{"num_hidden_layers": 10, "experts_per_token": 1, "d_expert": 224, "routed_scale": 2.0, "balance_loss": 0.00323, "norm_eps": 1e-05, "rope_theta": 10000.0, "tie_word_embeddings": false, "init_std_o": 0.00807, "beta1": 0.95, "beta2": 0.98, "warmup_steps": 200, "batch_tokens": 65536, "doc_mask": false, "dataset": "wikipedia_en"}
Below are experts of layer 5 (counted from 0) of a mixture-of-experts language model. Rows are named router (the router's row for the expert), down (a neuron's output weights, with its number) and show model dimensions 0-191. Each number is 500 + 40 x the weight over its row's rms, rounded and kept within 0 to 999. Numbers have three digits each.
After each expert's rows: "raises" lists some tokens whose logits its average output raises strongly, later layers aside; "comes before" lists some tokens at least twice as common just after its tokens as in all text. This comes from a sample of Wikipedia text that the model never trained on. Tokens count by the router's weight.

# expert 18
router:497512588499484534493504464555527460504542487527476439467565458435535542530455527454486470579511481530547459443494544520476443478557542504609499451511538485528556523517513452507435503450571488468516519480542518495487547538453492469477481505473529567507459451519479537446508417518511541585537577532466526543527516535529534480462525472534507520524390441525569536502537579550411528545464531489477507519489520467464558502494537442430463490522504428479540508493500575565493509529409463457541455495532466485484540455502539472427486503482459498447568489546551522491508560527528455544
down0:508484476478463430451566496480537525592489397546442501453510473520512584544537498481459506463467525462460517482500439566466489476508496524490506445548507511543485434556419518452495576525486458434498470530417465464562516509439470496479471496517527496437485545518505483451530467543476544485521477518441491483561535471516535553499498507516533481537549547481527620483427536560518504532439523536477510458514473562545477451554573436546530509476553439517521540544445538481488507408507507473528462483509527528465509531581524522494538474531519464525436458518506497494458601490590507548
down1:502551472580503551519508524452456518502443468565457527468495490485524487462577526447498578488534532470490568554481513476467464446547544510537482381553461422440490488516405512430517485490502439533464484539528467483509526463490487447522469488464434562527471491565448491512488535494486527470461506499503469484500517472466557524558564447491512569516483492572466481471497451568533515600443498494463541531489556457559441431459481478524532583561491485501479508502509448514425543446555543462463513410503488525534516436493506524549456553498505446433489511507520455524449529448498523448
down2:507580538488480459502498519522430532451458449541510490542472465501524469469503531494427540469434500450521484452477453481510513505450539498505496533485453554438483553482462496469517520524461497486530454504582491458549473536504516456496507502467516431456529479560462480555491507549479434559453514487566447520566578543557451466464482494505512511519514513487509497419476560500532404486552524541517524416458520492439558558460514425476505479426490500501456515497545414469483476566459524522476476527450560463539559513460496466486441498517505466423444572459522417554586502502510523612
down3:462421508468519542499474416421522574604520543472495507524482461439479525379483429435499471515548506519554502519535576470528523494488482463504478487448464564545515521588525489479469443529495493526502572548557477520457526552465418561513481534531461514477541523413525479512467466520524469564501478462539541511557530480477516487502537549444573501484535423578539560486518536495490511514513491402454516559475497505488506495534548553467481474464487532482451540437493525482495397489442466505472537497494468496524465505544600523502494535467552465509525518559445488478530546470535485480
down4:488520485458529516514472570552474500504516498526539481497635501453542446418502539443522519490517512566491485557540486466577535542480471483499526586543500462503542508443538521490481567562497485448551522433556488541475495506515505490482423502585480531520544531490511475477497454521480479548471449491544581478544459407588523471486477557533479459571406534474519526487475518447527523439474503431519457587435448507573512513547545494518539464469493492452570495489430420454441521540497496586497538494520515485467481519524499508515469581533439479502512526497527505546523516548491495543
down5:536497567454507539544574558511558580451511439469505493537498496550506508463501465493479485534457456553465514398564475517494473511547514495520413524487491483470502553522460467452558458473493538452472495503480511486492496538544626501474463555478453428482463497451466489485448500454530552524419542423530437477450423428485489512478534456424510489562555557516495535519531551434501449475480437515489495492532472448504541499519480452478520538507546503488502468550429486428566521503563493442563491510448515458495468532489514485513494495504482451438561441526510469529610519462446467522
down6:509519550520529483564505522463473488517489494499542528575549569497502512495546460511462506585560460500550505505463475595493463481519517503473512507492526436516529498456513594496523445475507494539491487559529541466446475461539479473470507472467566507527425505548477555449477489482442540571548530563496511556490515442502511496478573522464495506543539489493518566430561443480424507472566521481463484513560490542489604477489469573448510418513535469477504521450515596499546518523543606483529524447505539463539523472555554450487514513478530523511494529478451375484511507487510599441
raises: ".", ",", " and", " to", " in", ".\n\n"
comes before: ".", " |", "–", ",", "°", " |\n"

# expert 29
router:447472553466477521572491507501471472510529533456457417545494509482526529553487568415476477538426501520525533485502517555531483521580562604521492468454523554519585494471519406429494524537531526466498521518543495467500524510491450550488404501490501495447490495564456476528490519501474474515508563531540500580471524534606525486484499464531484477446470485557533549504518508525486446484477537503531561442534442474454546486477493448499445401490485532469470558476473514502435504496473460485576536479535460510574494465500501429485454506574477513528549449551618488532463559510538491495
down0:499467445438485471517389548471470484536464492476477479546476454459488530536474489502489487428561513558448538515545566453508431518499487534526615504446450544484513514548463518510502541498469516518529488536516501553563517479524419490517474559425511536461494521515545528613497480515527550532516497496445491477607414488515487494535466522512428507499524497451524543472501392470503532490495490557464461538488475479480543471469451444482467535496520561423535470502481541515538568508506515467522444493482447407414583489531556470544477544547515528467553546518460473535512450511557536501
down1:434541556503477459451546478463549503452500503494483557522530556521460505578542508493466488534466460529508506516467518394523501449538509503442477483515556534495587517427523477506546541430471476551541474548474497536452464502566548477518479526493529433455491488476554511496526485533476529448533508460511504544456540507524529513468508504549410479489568603526510484453463450496443473419457455504532475445463487508438542466561529517447534477434451429489409488423511536544509589527442512498514461519476447469485517507542562547552463581515517445509508500457533472556494579496524567482
down2:433514570454482452571530530563446506551548477447523486559481503503516468509510497556498494492515528569467495422438522495459459601564478508554482523487467531612501531496531457532502456498475519594503511437526503517544543446514562500534544549531481530553479513513507472529482457421528483461505483593575539473478467516509423503463500536457463446488506493466472529590418518464541492464448555524459572476532456522529539471472469517519542507488520448472521452498568526518505477561578524473473566487541572526568517535509482505484449557530521496481530492508469580432509513510540435498
down3:490565475421474510484568537495545503597441493495504551480492441546567528520535484528394470534484487540525485497579552456513569583490475531474426494513459565577532542554451544549503500475517490473448504503450504466528477503534513505599493495462549502471560514509546608530480504520483508506486508564491547598526474545535558531533511479503501521556416547591460501506483496536535473474432567433504498546471534469412458552533512540538498463482550494470546478496477494526585482521441502529553521520506520539511523503436491529480442498493511454471540501442534475523551497536530513479
down4:509462492519497444571473534449477464487564511520459555456462501531459464531512502529551506488485561480509518429454470508422561532494533455501448514476508454486538447501543435485447540442469494520442416494532451479543476540514388522515428551538517508484547560481468465549466488496500511422537509482443457472508599481531531545456505540527567498507484514454516544426509422494536393524546490513573514518456554485525528502543543463557566500466481471454499459511515534545469452601550539517495463498434517454520529531528385517503568536509541468539467514514489497510473457468515469519
down5:481511523538503449481467546543535534398523483494525486512497559552431522514473542440513525490466462536528495578500506485573538462517461454495498413527457464445543513527479556501541466432453545497518470462494567496491523523526554565500471502483451578577465519398408528504517522521556532484485476555461504512503475487505474521488529541491521542514461386480527416471552543438450518496516444511532489577485403501555465536453516529471519498527495428488520558511493436466473504464463436500498501526497511573491539514446525522493513451566536576466497499577426554467518445479480460484
down6:455490439461413531471549498474568498463498517468500510483537503537535492453490531467529445467554529452523510519507456520504507513560546446498489494529458482510483507504483495507532488540589475519502437476365463489512444515439523489383509538508601488525512492486463485493537534480548483441503446522532518544546446525502563468504523521512567450566530517476428523440546463556529463449467453503423522537470413664464518462496521541468479507475473474499508516452481540526485528563546498469582538490477539447502534523459463468514511480549526543501432552515517554541495450511537474515
raises: " ", "-", ",", " and"
comes before: ",", "\n", " (", " |", " =\n\n", "i"

# expert 17
router:538500500483522515527497477497558518547500519553431430538488508508488490478483543444525475506493504481572493458550617571489520450519521542467561503523526501459530513590490411494487527509545537454451490514484481483485563519438476533516430422492485480479368511539523503448482447480456529523522543572456509534462527443533546494475539519552504444475462478531552428465454508455520503529473541513500488495531502438433524533532436467480463517510487532510566517530549525522517607496480444496535451435499507547485507504567501484409495499529495420447515443575513491499568598547482538523
down0:558493502496449492494505500451495520464561540513500458504474473449464463557535511470556455496579504400442464550545553455524564525540485506573512503482537489518486455432489516437536554455521538502521520428451444456530456523530561510504503516496479500448526492456516463501485482537542460521511491579543515532447558467532519535479535507419578432499475413511477499591551512497598482474516480572535514491525557471427450471487576537470552541507545502466532474448545536515471487456522494490524520414508523425511579519510472424510469505462543499493549462464442550493462568547485437479
down1:478516505492444428499526481534466529490548497513512497477465464420455472478502515491536505451502450525519479460444494529520495443510447587528481533510511477482482446536498483475465532507517464454545428516492561447538478591435508485513441554548530502488502525531447497459513539549458467540516422478489450410504464529500526534404441470526547554505532528521476487452546524507470526460584497470458487489530499513532496419496493427570572474444532460533530497550544543482499517527474552429500544566496445398399501438448505559482472583504476469474555492522561526539522560585486511512
down2:464529576483499448536487575554458473422526487613548560559504561473502514430475428473498559449495609472499478483497464438392481500492549438625525489530446577514436492461540482529497481513554539488527475560540527576491492469479510485458503558479509494470560420499496524555498521494562530525528497466553471485559471438530470486463484509433480452523547493521453565533505515470425494481590497462527530516492489511525501478527537496528564476438512513436516489542471427421553502475486516535515463512485452516476460502483455484522503457451474488487524488472508503518490498506487491417
down3:500544485533515452451530539458471507494490502537563521505517559498379517559475530480486462524498575505544537468454445483516502427504514485473435464509462455499478508465530495571472466492419431499577546455530522526427486442517537475544518437496549535515498479537524523586530511488500615486486501457487501508464537507497474374491502533502488509461581477430516540579587484510503501434465549446557477528502534544497460472529464448525489506549500560560528519489491487580518520523492544480535498636475475459514501557507545491542537485463471490484469487444563510456496535491434507484
down4:543480548505526521509528506490463457474483493426474450502476507515459573550507521446489571453531518519416478535443456561446482489498499400551494496514488484561487448573525450464517570494504527480465587561436421472495524421529424535513431522528515411544514506543482503521531461610471491433556509504489447504452453460430480503456531530547463485506499502550487503541489459509534512524533412559453495509479524500525490422438533487536454465486460486526475491513542557495479451506476500482461563472563444551516504541508423506454503538469536547495503488537500407501502530535497466580
down5:423483466512458508473478446481494511480517509511512509474481522538502414460466531536404435517447571503495519425528525510417487449560478511518512482474452551559456505550405533505417500513456487478515511442504445507429431488551434459493506508518454498437478538479461540507565399436589497501549486507539518483476538529440505494528454543482494473524539486405477589546481452523452517466555529444505439552452491461471514462446511536466484505517494561522557479516466462520520525463529443559483484489480557476501509441517485480514552553484511503523474460475557386457503575489498514496
down6:528517499512491486493450484495488532388506503522545487450536434497465485519527460496556500503499547491481464453460484491504523524521466501556477467501485418512490473445522496517466561474477468442508541562459541569476467415444518462495447551482483546513587510585489469439478483466489556541475545451536448552470581511535499476553491504494508468543517496549540591448484517492504543425365484492476534571528491550473544431471548478468555468482478489498455516511426478458518506536477455490480495572425493466574431459518454478455481569546528554598512499483439492502529475540534512455
raises: " in", ",", " and", ".", " by", "\n\n"
comes before: " to", " as", " by", " in", " the", " that"

# expert 23
router:543494500537480526541468469490497464527526546508478533515559475506518411600461548518475492521487479515527500536555594604493516438510453518528579451518510490444476497573516474520479493470528511490572451489471549495452563470513429502542438453443524544499475512452438518458532471468508548472508521571526526552502483491521512532508495568506422481487462486558534456492500535446396471507434511457446491491516458515461520567477537494470473557568428454498582494484505547607465527515457391489517512508553457482527505520495464506522466516529480444587480466520544471500494547542580517484
down0:529443533474489495551595545457428525499454495509557536532474523449486513473526578482517429482497520526495512528448520473587497469494509481568492564498484566527462486457596457534415503473500519463513427521501517525544472431521561537494483510479522453488508533484561522513476535453545481578523503455496446462524466421500500474519435518511550557471449562548487398564462488461465558511499493548468550461479523460530458442536453502472496441526522485482433553434490538517563416502498533472607552503421543483468573509474420511494512503542522471545492495479527499525455491547497500491
down1:510505511496470451468533498466528509475517546485522473505494485474566477525451521477471542437402482507500418404506435527515540424502497476477571540518497448543398508459463525473453507492512474451439465472418398510507544458451500561514524502469554484428525441533472535540530452471520491498579443529518493422518535469509467484419553520515522533452504416517501524546487484551496554567464547498514476514451544473490456504429440504430510449496475515464487414508452491499519485466531499464544498467541410504509480514451511541544484542470446407493518510462507482433532550481450453546
down2:544505524445494555435430483532496531487453486582448577517553508548532443535573553510468522457497434553483487520489508489496537521507483436436535483491599514534502537517522455520469495497479494515486537585493456506449449492508530485498527506474518522501488457510458502493554429473494535524478588548433471506604557556482485448534508515437501500485520494562486469457535457533544549475487473540516537570491561458423523559527445509451402488440507411428454490499459454443525520519486483544460445544560469493475502472472481439550537579450497521472502496529481537474448583487511470523
down3:482450507519549478468506528488570510532611437492471436512460486496506437522463494470487473427455507496488474442467470551455536498455440458512449410457552552459481498460531540523449490517503573482480441471453534501491487546460508491482475533480581454454538517505568474508529536524509563524476493448478526492538494511496479497474521527489464564469488540511554485514477553593510507569483537557424443497447433468537546420459475605472480497537474496469524470486477552513491474449459498544526458497500525524445585510526471441488450416588546501485482517472534570482518485427523460410
down4:405491476510547536495501549565564539491504468519534537450518504489533536526474502512542573467457576454514477534415435526465497493537538509468465422482526447445516479478492453456518486492513489466465493487516529538495478449492470510559525450519491509417498518479426460509437535526455511505492492458499473504502486459484503485497530479502491533513582472477496519396569493476499516570428528516420458456452581512405512488532518476433420439492498542476569428516470538425466602515498501547516462501527553454498500576510567461476480509569486501476519476450404484563522531492568506547
down5:540542429510419456507456509618548418570511498531464474524455477543489569445526510507468543510525474514512496441495501536487465553468499554460527588471451487513479536540527452562534510564548397553506469484532515494499517507512550497469477516467504493550440514503454516508468504439528544488507563454505549493502441543520457477552492483425477557450538493504525579423524486503480566530449532516481424503487552491424561492563536469556429509531508459468498505450534584497466505529484412471487545519527480492435525504420527473455546553549518511478421530507557479452505493524492502470
down6:530538492505502457502526560488426429546547491527578498527505516546440556501566466456494451506499447539500551558550445464539558453523453492484484447444506452570495480516510505473444430440505526493447482490483522456492513478580507501479471486505471471528563471459524568580445508548527583434559513552456464534556476525519455560473506414535455559535538492464531502482507520474468581482514522577471471479524569525423519461564523477480372582530549528554493509525530494479527495518434482525519499459488453484497515497499517509531484546579569511431485508547523515486463547481525491500
raises: ",", " in", " as", ".", " of", " and"
comes before: " of", ",", ".", " in", ".\n\n", " to"

# expert 8
router:519537520431439493517499549536566491547516493532462451507518536474523515450498501483445446518483484497458491473510535513480503451520555515492480479526513503506497484588560458486500500496503479470521430476505445463489458539531417538555479548499531510473457523529482477504497459488481525520598507534489509522490534525574538470465476489525520535434432504533549538519491556449464591518463609481522562503480441460399497547509460524465469458551404501455582573358490466477537524477483560503503583554474468513522567530510472503503446519536416447460488516572494518515497530493575542452
down0:577447567503420474473508395495507520500423504462479493492465556511570528458488483483527479499500524478519449443535424483518517603538581564512473553494551509459520515466583508490509578534491494518444537530506485522528538457416565507527478519478484451483460496471445444405524489529492464519492508544470523499550523491510541466464515501505500474494575483503504468477467451501573482444465526531545492482522485471560480512534498534579503492536509507503416521450498540569401466475515451570508509522506513495414547515525595404453473444495524465449466444490512567479554522481473486517
down1:518522514515483491516558527518475488521470543505481483599513566476465548467563522481446393570456499457439459509617504446473434511559495548504480464562519447511476534525527513454580483523504490480582535433490564465471411471485542475541436539461553517531522490553424537493455528509514469535420477439477548483519537515578472578481514522526489443554469513452503550524512583531457522481472510549511495500492531478527469557553437460512529553485470547481553492542541500427541518549558498480466518496488540432504554537548456445498523532455458508464495488498531511436506560478488493512
down2:548536470513460548487476544485543510518480532475453577530503446456468487454506490522467429556477468470516503484511559541474519544518450488512475527489481477507477502536497485531578478456505487506517514507558507477396468537421527492446467509447493525542496483398526469423506517429552508460532553504489493535519451538464488489588515548503524550432530498506489499612471498570525491497413475527522462420436421473562496514462510447486510489520479487448466508457460398490568518516512466467514454487513521520486514668514466468501504517550531517537505501515518419523481479515564408507
down3:523475372498522491495573535526448549553525444534473550491531515470492474476537464505401479548511541488528461542463536500541470501490504477542460438533485465519518534464508456454492504436606519467538495475441538469486466524541499470473499533495525483484461502512540511503551501537510483546474521511459566576442475550499581427513458548489545527456399496484474450572521482548456523527525555510439505573528467425456463496488512454499496494558529520533583514468512533525469496479481446552545485524497491486404466465474507490514429391486461497589483578484545482564514480452532500458
down4:526487514494484501474527478496426511507505525517509490539543544485531531412434486502499485496411557528512480561491466449525490449504501615491520477527540492494517449538536530483499481501549504517460529503512526482518513465520544440427515575535557545514461443533518473419518495540470516566541462511482573570495439503511493516485477559466495433523470490512542466453509542559477511534483485480461523422501515479489493419397521507519489430485513538549455426545564502499521516512572487458473485545487562452506494557467502508456528627563545532536479541536488426388578529562497547532
down5:468488535519512494535504464518499433484529549453478495472446527482525472493492513538544570467469463467463509406420498483469592521466548522498437506525511501450524502527483503427493512539439533508534525568437467488500536543543451479536472559436530422383460494484475474487605502569450490507529406564519509563370515540525521477527517499452484506479529493514550540465457495465503539532491510466538437535540498574464471471514489521480499498501489459443486510537502491544422526468476529495502484574576538523565427470528477462477536539457458516478513589441483459447493510473468437498
down6:529509551492471513512456571469457444494519453522505501535530525463513496501453493509476532459498604444538486455507501438547476460545507490506561434448516519480443440569464477531517544440564408573519527506416510520505485567490483417489525488487499389498444526449501491561439493508487482426507464540450511519475498485498500467441571497591489506603510509544489524565491495476469516498510465517510501493452495532462453507472488458531620532520557560550447458459470495567503541481514495496504484548455534477507417550525487527536499563474466546514494498495416501500493573522567558472
raises: " and", " |", " in", " as", ";", "."
comes before: "==\n", " |", "==\n\n", " ==\n", ":", "\n"

# expert 4
router:523470484454510496530528446521486463548523551491482526497599541477591518510437474490514456602456539517502492469486519504464499497510479562518584506417495591443491404503522511419457469509549518429508464525533538465496510482430473458473452490472451499568512544475491541471526519507532482538566500496516539619499563524538548468495505545488470491522466475512497436505507460489428488447523494540549605491578428492386540540495504526461474480576517492503541473496472527485507491561492499545547528467548520497505507505482516479433479414549494445551530466564530544535455523503490477518
down0:517506498574508507501549517451468500517449494469530427451471465497433452470464517547494491502509548450507493449556519433462528413517474445505587544477476447492457543529498503543439442523460460487538516519511471505517481511486451420509533482566512498485480472526451498542454561464501473453425474517454516420507441449399513440519491486510510482510453543494427489453465507476477479450550558513458434516517453426462524538483505463464461471547494526479539424494492574524514516498476494472508488444536523544526585547517476483459557542545547551465509529441578496543426464507489421384
down1:525435506608574506471437550489416543488442526502499502486449541527504365464473480464475492497524515532490507502519483511546442562542472443450488512524497501407490535469474492493524461548535504488489481478501519525501426471525516525595518535529484468525529469559467459534490487494526450487476480532491457552433530524449472505477517475476502577517485437501537497534539540425488494521567529475497472484540488477508413506492551528501469531558518489484537494432473469545462521540491527417513575627485514459519547507513547414433487567472477512501492596466468495443479498542600488489
down2:435458492536460506440492496483481569500481477541580505583502546568532497419530464447540543457540544479558514522469582499520499544506443420484561477553527490552488486526588504540411486536504491466471515480517516523507549513505521407398464493435515508497487447503495466517490512520477545473494532523493499460425481528430423548547457521478558510460438507444459556543557537412543543541524498433461505536514512449477495475484512502491550507512501507455613494502506509532458585525436525466501524527510538501528466466487435462424432558500534509525462502457485502551505509519512553457
down3:521559543474483529417442494424502541523544552499523536500479560507495488547446471453487491519534503392508477512459534548557513527514489453443505436501548576525422431531589481514590496472529478553448485526493465463516480538550526461542581444389485538578510570477548517507466526476519499480504425425516487458574549527549501534542563538443547508524493451505509554487467415530503518542524499478550528466527483516500522463480479558466503514505537518443474482534479491490458482481470483502544470563526465468499488421525524477539523494574559552482560467516512465466516548468437550513
down4:464468509467441526524547539554524498510539537536526538571443493484451455475509527471494514434551533485483555526470544479528525513585478515560531413564473488521475536576493431443507589502507516526504492518541494557496579434471461462496465481549531496529482423543503487513465433408515518538437510590490424488498574506543451537491529473521513523518434524506474433585491529468571605474460548444481495537500552522490523480522523503547450460500493513440541444570535479563494506502567478538519448488491485465490451542449472430507514496519443544449505516499514526547435499514544480541
down5:521466486541491557521564456573491531442515471508479446519495450488530524475506499479534486421461536580498470468410501517515497491533553492538451574460439429586509449447500477527433575509499468481500527466530515495514468517509432448458482496501519522510548474405479418485577470563578489473490469453527445535487502434471462470510550519485445472496524474579509499514461534452484491503527576494452502507566557511531480520542494483522510519490483550497558501491438481500527473484470505512553585415510472542428463468515569463507459451584444470529522608466488558445462520541482487512
down6:523460447480494540557450522460500507465488499468494501412520540535561449526458445534542473496470512515480453470476454497503521473519515495536457516466532450510520516524444543516520519460462563476512513525499462544499471518547572412503545516532483510498489478532497503493470420508460468565494475488491486494571547525506516494489585417478558557528512496562607549504572550473474537414526565589508467464536507472432427444568461493405478495477491544531508430522506514468578480542425439491488520497520547431478543524466518449525491475515517468438483524469483524515548526504551376564
raises: "200", "199", "202", "198", "201", "197"
comes before: "201", "200", "202", "199", "198", "197"

# expert 6
router:507538562464458503494577558516590412538481489483467486501509478502483517514472550499518456491518503476550548506516515555553421435505513510514520505511499519504583514554573459504481510580543479432546437564500536477494581442394501449512449443554469544532394495485515514503537514478496523541584530515488489491479489469528518484455532487520451484451477474550453477549500494536452482566475592507451539493491489436467580510498519515547479502503461473498490530530507588560511525491417456488505503449524496560466614471500478484514517473507453507429482421505576546559498507473547505475
down0:517483514484449454497482559515491431507499434531519549512444536468506546582455507461496520498488558499538529547511462505548581520420506461493503440562513467483492483479565431506495510474477509473508455543446493486495444481550426496412433512495592548499488409492495517468516507533484480529477513457506540514450584466514507442509487452533516489537514492457481511479558512500506447542522500468426421513535466453562465426507513541506620598516525527442513534541488463559447485456485470563499457519467502529521526433473576491437490472490536467511439440467519473537531431484594469480
down1:444522455488539457532448472433460513501508508549527483504470588510481528516517517522494593509442494486498465469526516495505505517570544576492473483469482456506528477489483482492538458481514466481559491493375522544538545483426527530478587557488576536522498466542528511510442450463509461511468493546546641523526502467500507453549542530508591506427502491402543512502398557496495530576515548461492544518504532482559473483579428489535484466513512532470495550443518535530521493465503576496500458569471524469467435444514452479554511427476496461466500453516455560493522482524486524478
down2:442501500499567477540460516498557481487486525499505454517548490495532467582548427541499505506494484510552483461463493443513533525528456529447521522480478516458463495440501465497496511494411536450513490532580489507455514507514496495516536532479571522495482522537575554444572435389434523506476526482506537462488618532538535439530506562537494436450541520521510508497504465456496415573444487553556572585503524490502435532508453467498493543519491468446493515474532472459490526477511475529508474629564543437519467415511498459466518538545455452457498553488477482526525473490434478585
down3:524476516551506504520498484505527525524488500451441500504546573530560435487521565543523502550467467518459507500510525531464554509517550482440445517489451603395508530423457484477560501635562461465509484505442444516471531460474495479480537495498455463514449507518492460412538446499513430502537580501453507551517487557572523555548555450543512492510538469472556557489497496508477453485394468426545482463550477502493434511512480498480558449533469488540508529493553470483577567477572501489406496512472536506432542558507497422532465500544490472460480541495499468522515507483517484489
down4:442505485483506412458535450463526511524551522482492464481426522456511511470514596553515502572502481509556512489488538524538457419452464509585524461474545577460541516480519445478507523422444495485473483529519599433415560453572505547450562469506542478567499517463498461507474522589486507559430476491460442496524504493544505472464472523486475527522524503459436461507546480532574576501513493505436478557479451486516516547571456485502423543468439501452512464496472486526520484492461538504505500517538523530430487558451526486568477521446503571499424537528545534461532497549458451522
down5:495535470501513491446448521540515507468500421421527546496513479525507462471514489528526522500553497538518459529550467462486560499572476466485427491440451431489513581479485427412478455516543521429418499522510485515486454538601431528376492530482512477505487424462520524521462521549524495548562610566574500550487504480525524447449504550528521496513473492466453528435468495500514549545524478493515506494496509498551468492497554459426519517474461498535550406593520502500498500478492530499544511401485511522477453515515479485551500532546488553557500462470584519502477466585509476471
down6:463499492458492481482548466532507524481437432487509477561510450475474511560492494531512544516514464539488485541549502530493497510463506534469467479520476545482511459531496591540525451511541513583498450494495478515505489498470438515449493481545532530503617532474512500488515471535506448502512530567514468523528563555529495436495476560577430500451503465551521546525424497546496492405457435422550578453486520550486517483552472565574467602571575492495419570529524511506484566554519488492435555516478583530481503514458495492516530510431490469444483550508537436414496554515442525517
raises: " the", " a", " in", " ", " her", " with"
comes before: " the", " a", " in", " his", " for", " on"

# expert 2
router:492521506501402518468582541515531477535489498482486481498533541474569450502480494472423490562521478524502482490542540598509515512519558530478574530480534570449508450505532536488482507496515536498513477523536493496476492479523429539499509520485510508515413536451461493438515451439544504575546561517466468490540528458545493498491508580507420492428479474537538499504469478498463507516479483437485475544551434478387485520471519492485522496496454500462529514422435546482475522512442408466538434517505439457554592530575476413447493493505472502530504439492518532583498556621519528471
down0:640472475504472531455482419480528480515487473517486530551525568468556580522531559481470472439501540496514487530573471549522576476531457444493553539582489493497475551524496481523462549540445515493474504538536500522499517506496562534490495462555533440499567436473524447492526457453513457475501523539467469518529539506448476502519513517552489486558412421504519468565513511484539507583452547464573481494498505515503472480501519523547499553445440481539405542484536499513491469435502481441463539500449514457456424428511553493519415525493475490452489469482451580437451510419485478463
down1:500435518535489513493460407505488576541508446524535440517445538446446588509537539502464456453550512500451510548505447477560509541520541505541460539518486443538525502581492470513639540428471476464474526498541536501480433483471489413484431547500503472505481548479447498526531489503548510477538529506466483514447493541441505487501530474443501532412485508465482515491528486473518574405584519544476417463506445472544484548513569546467499591490489464546503494519544431506448562500482488517500503465508508449531557492508464418485546524482416528534492487548558525530469499512543475464
down2:551505493527520489482488465478474464498454496492492520508484502575573523492451458527443449539529505528460468532535511482443492547508526520500489443460530590473541549541451457476604511496582538549482446591428499479549483446428533491526491479525560535542534434524482485580511498508406504491553521469546530535434489429485459535489481546468552457476538497432511410407445516490451546521489475589472455532518488466462464486479482526480456559538545532480495420507523454474555563558493536478581545534569504533522503512452434517493531492525451485568490512533507457515517460469495482538
down3:521565495499555519501483462451486558527550507469474535485484507529456457474464486544469536451503511462522502467520450467519507470406577465371467502515530562462528481532492483479548483469462540526518429536528532523544510561501534594536553559489518552568467435551499458447590474488458435436547472490455554487497481575539496444519490534456496503539490422501491434500492502411444470623532492567527550464508463496477487541514508500533551472431512547490478544506441475486468525495543499561501497462466512468468545525556567519488508480481517465544464501550462568535513507484545549442
down4:555569520479500522482417502488448430548453514522452462468517514594434539549449530494507449533529518528555442449473535476466448474494500561484495524476513483527509512514492473481526459504527496500503564463468517496465439466500498451484554472494501472590460515433556528524507438451460489491391415490463458499439535464536592540552527434544552536465573426549533501496463568591476489534558519497463493576559499547497495501515440486490451461481492591573475467463539473551490504477535555527517498497474468567444486455508490496513488476495516513486503538508563524465611492483496476487
down5:456516493440506476497474509504569459465478456488483544535514416478512513504513525567498521494522546462472496529417462542450484491484515496532502533531536554559537466555466482446576442548511446514522474516493497518504544505578534531466497453482482544514478468532478423527523514487442511454509469459586481510447489499524511492587524553463423530442533428426565496458480503432508503487559485485495413454572467440499533557468583486492479496550548469542498478515565493486429541562433543552480471455493470424474428501508516451575500504540560577520451589503451521534524558517513488519
down6:477472499474480441436547488469442448440507539454558514540464526532515531513505550466512563540501460548385519461434500483488531485495559494499561564525523481488493517514537473431555491466571510504529474474443483523453532466453519469464528566476509509430458516507460482470542455505547518463496534546533508543526581517555524477512533476530490458436459516563462413536487573468553499523493523490524499564514477502542540476509534499458556477422465462549473465482557498495474499427574538498443499464656545515503504525491527501496488514430487523463479449532483511459445363503487499535
raises: " ", " D", " w"
comes before: " ", "000", "0", "6", "5", "8"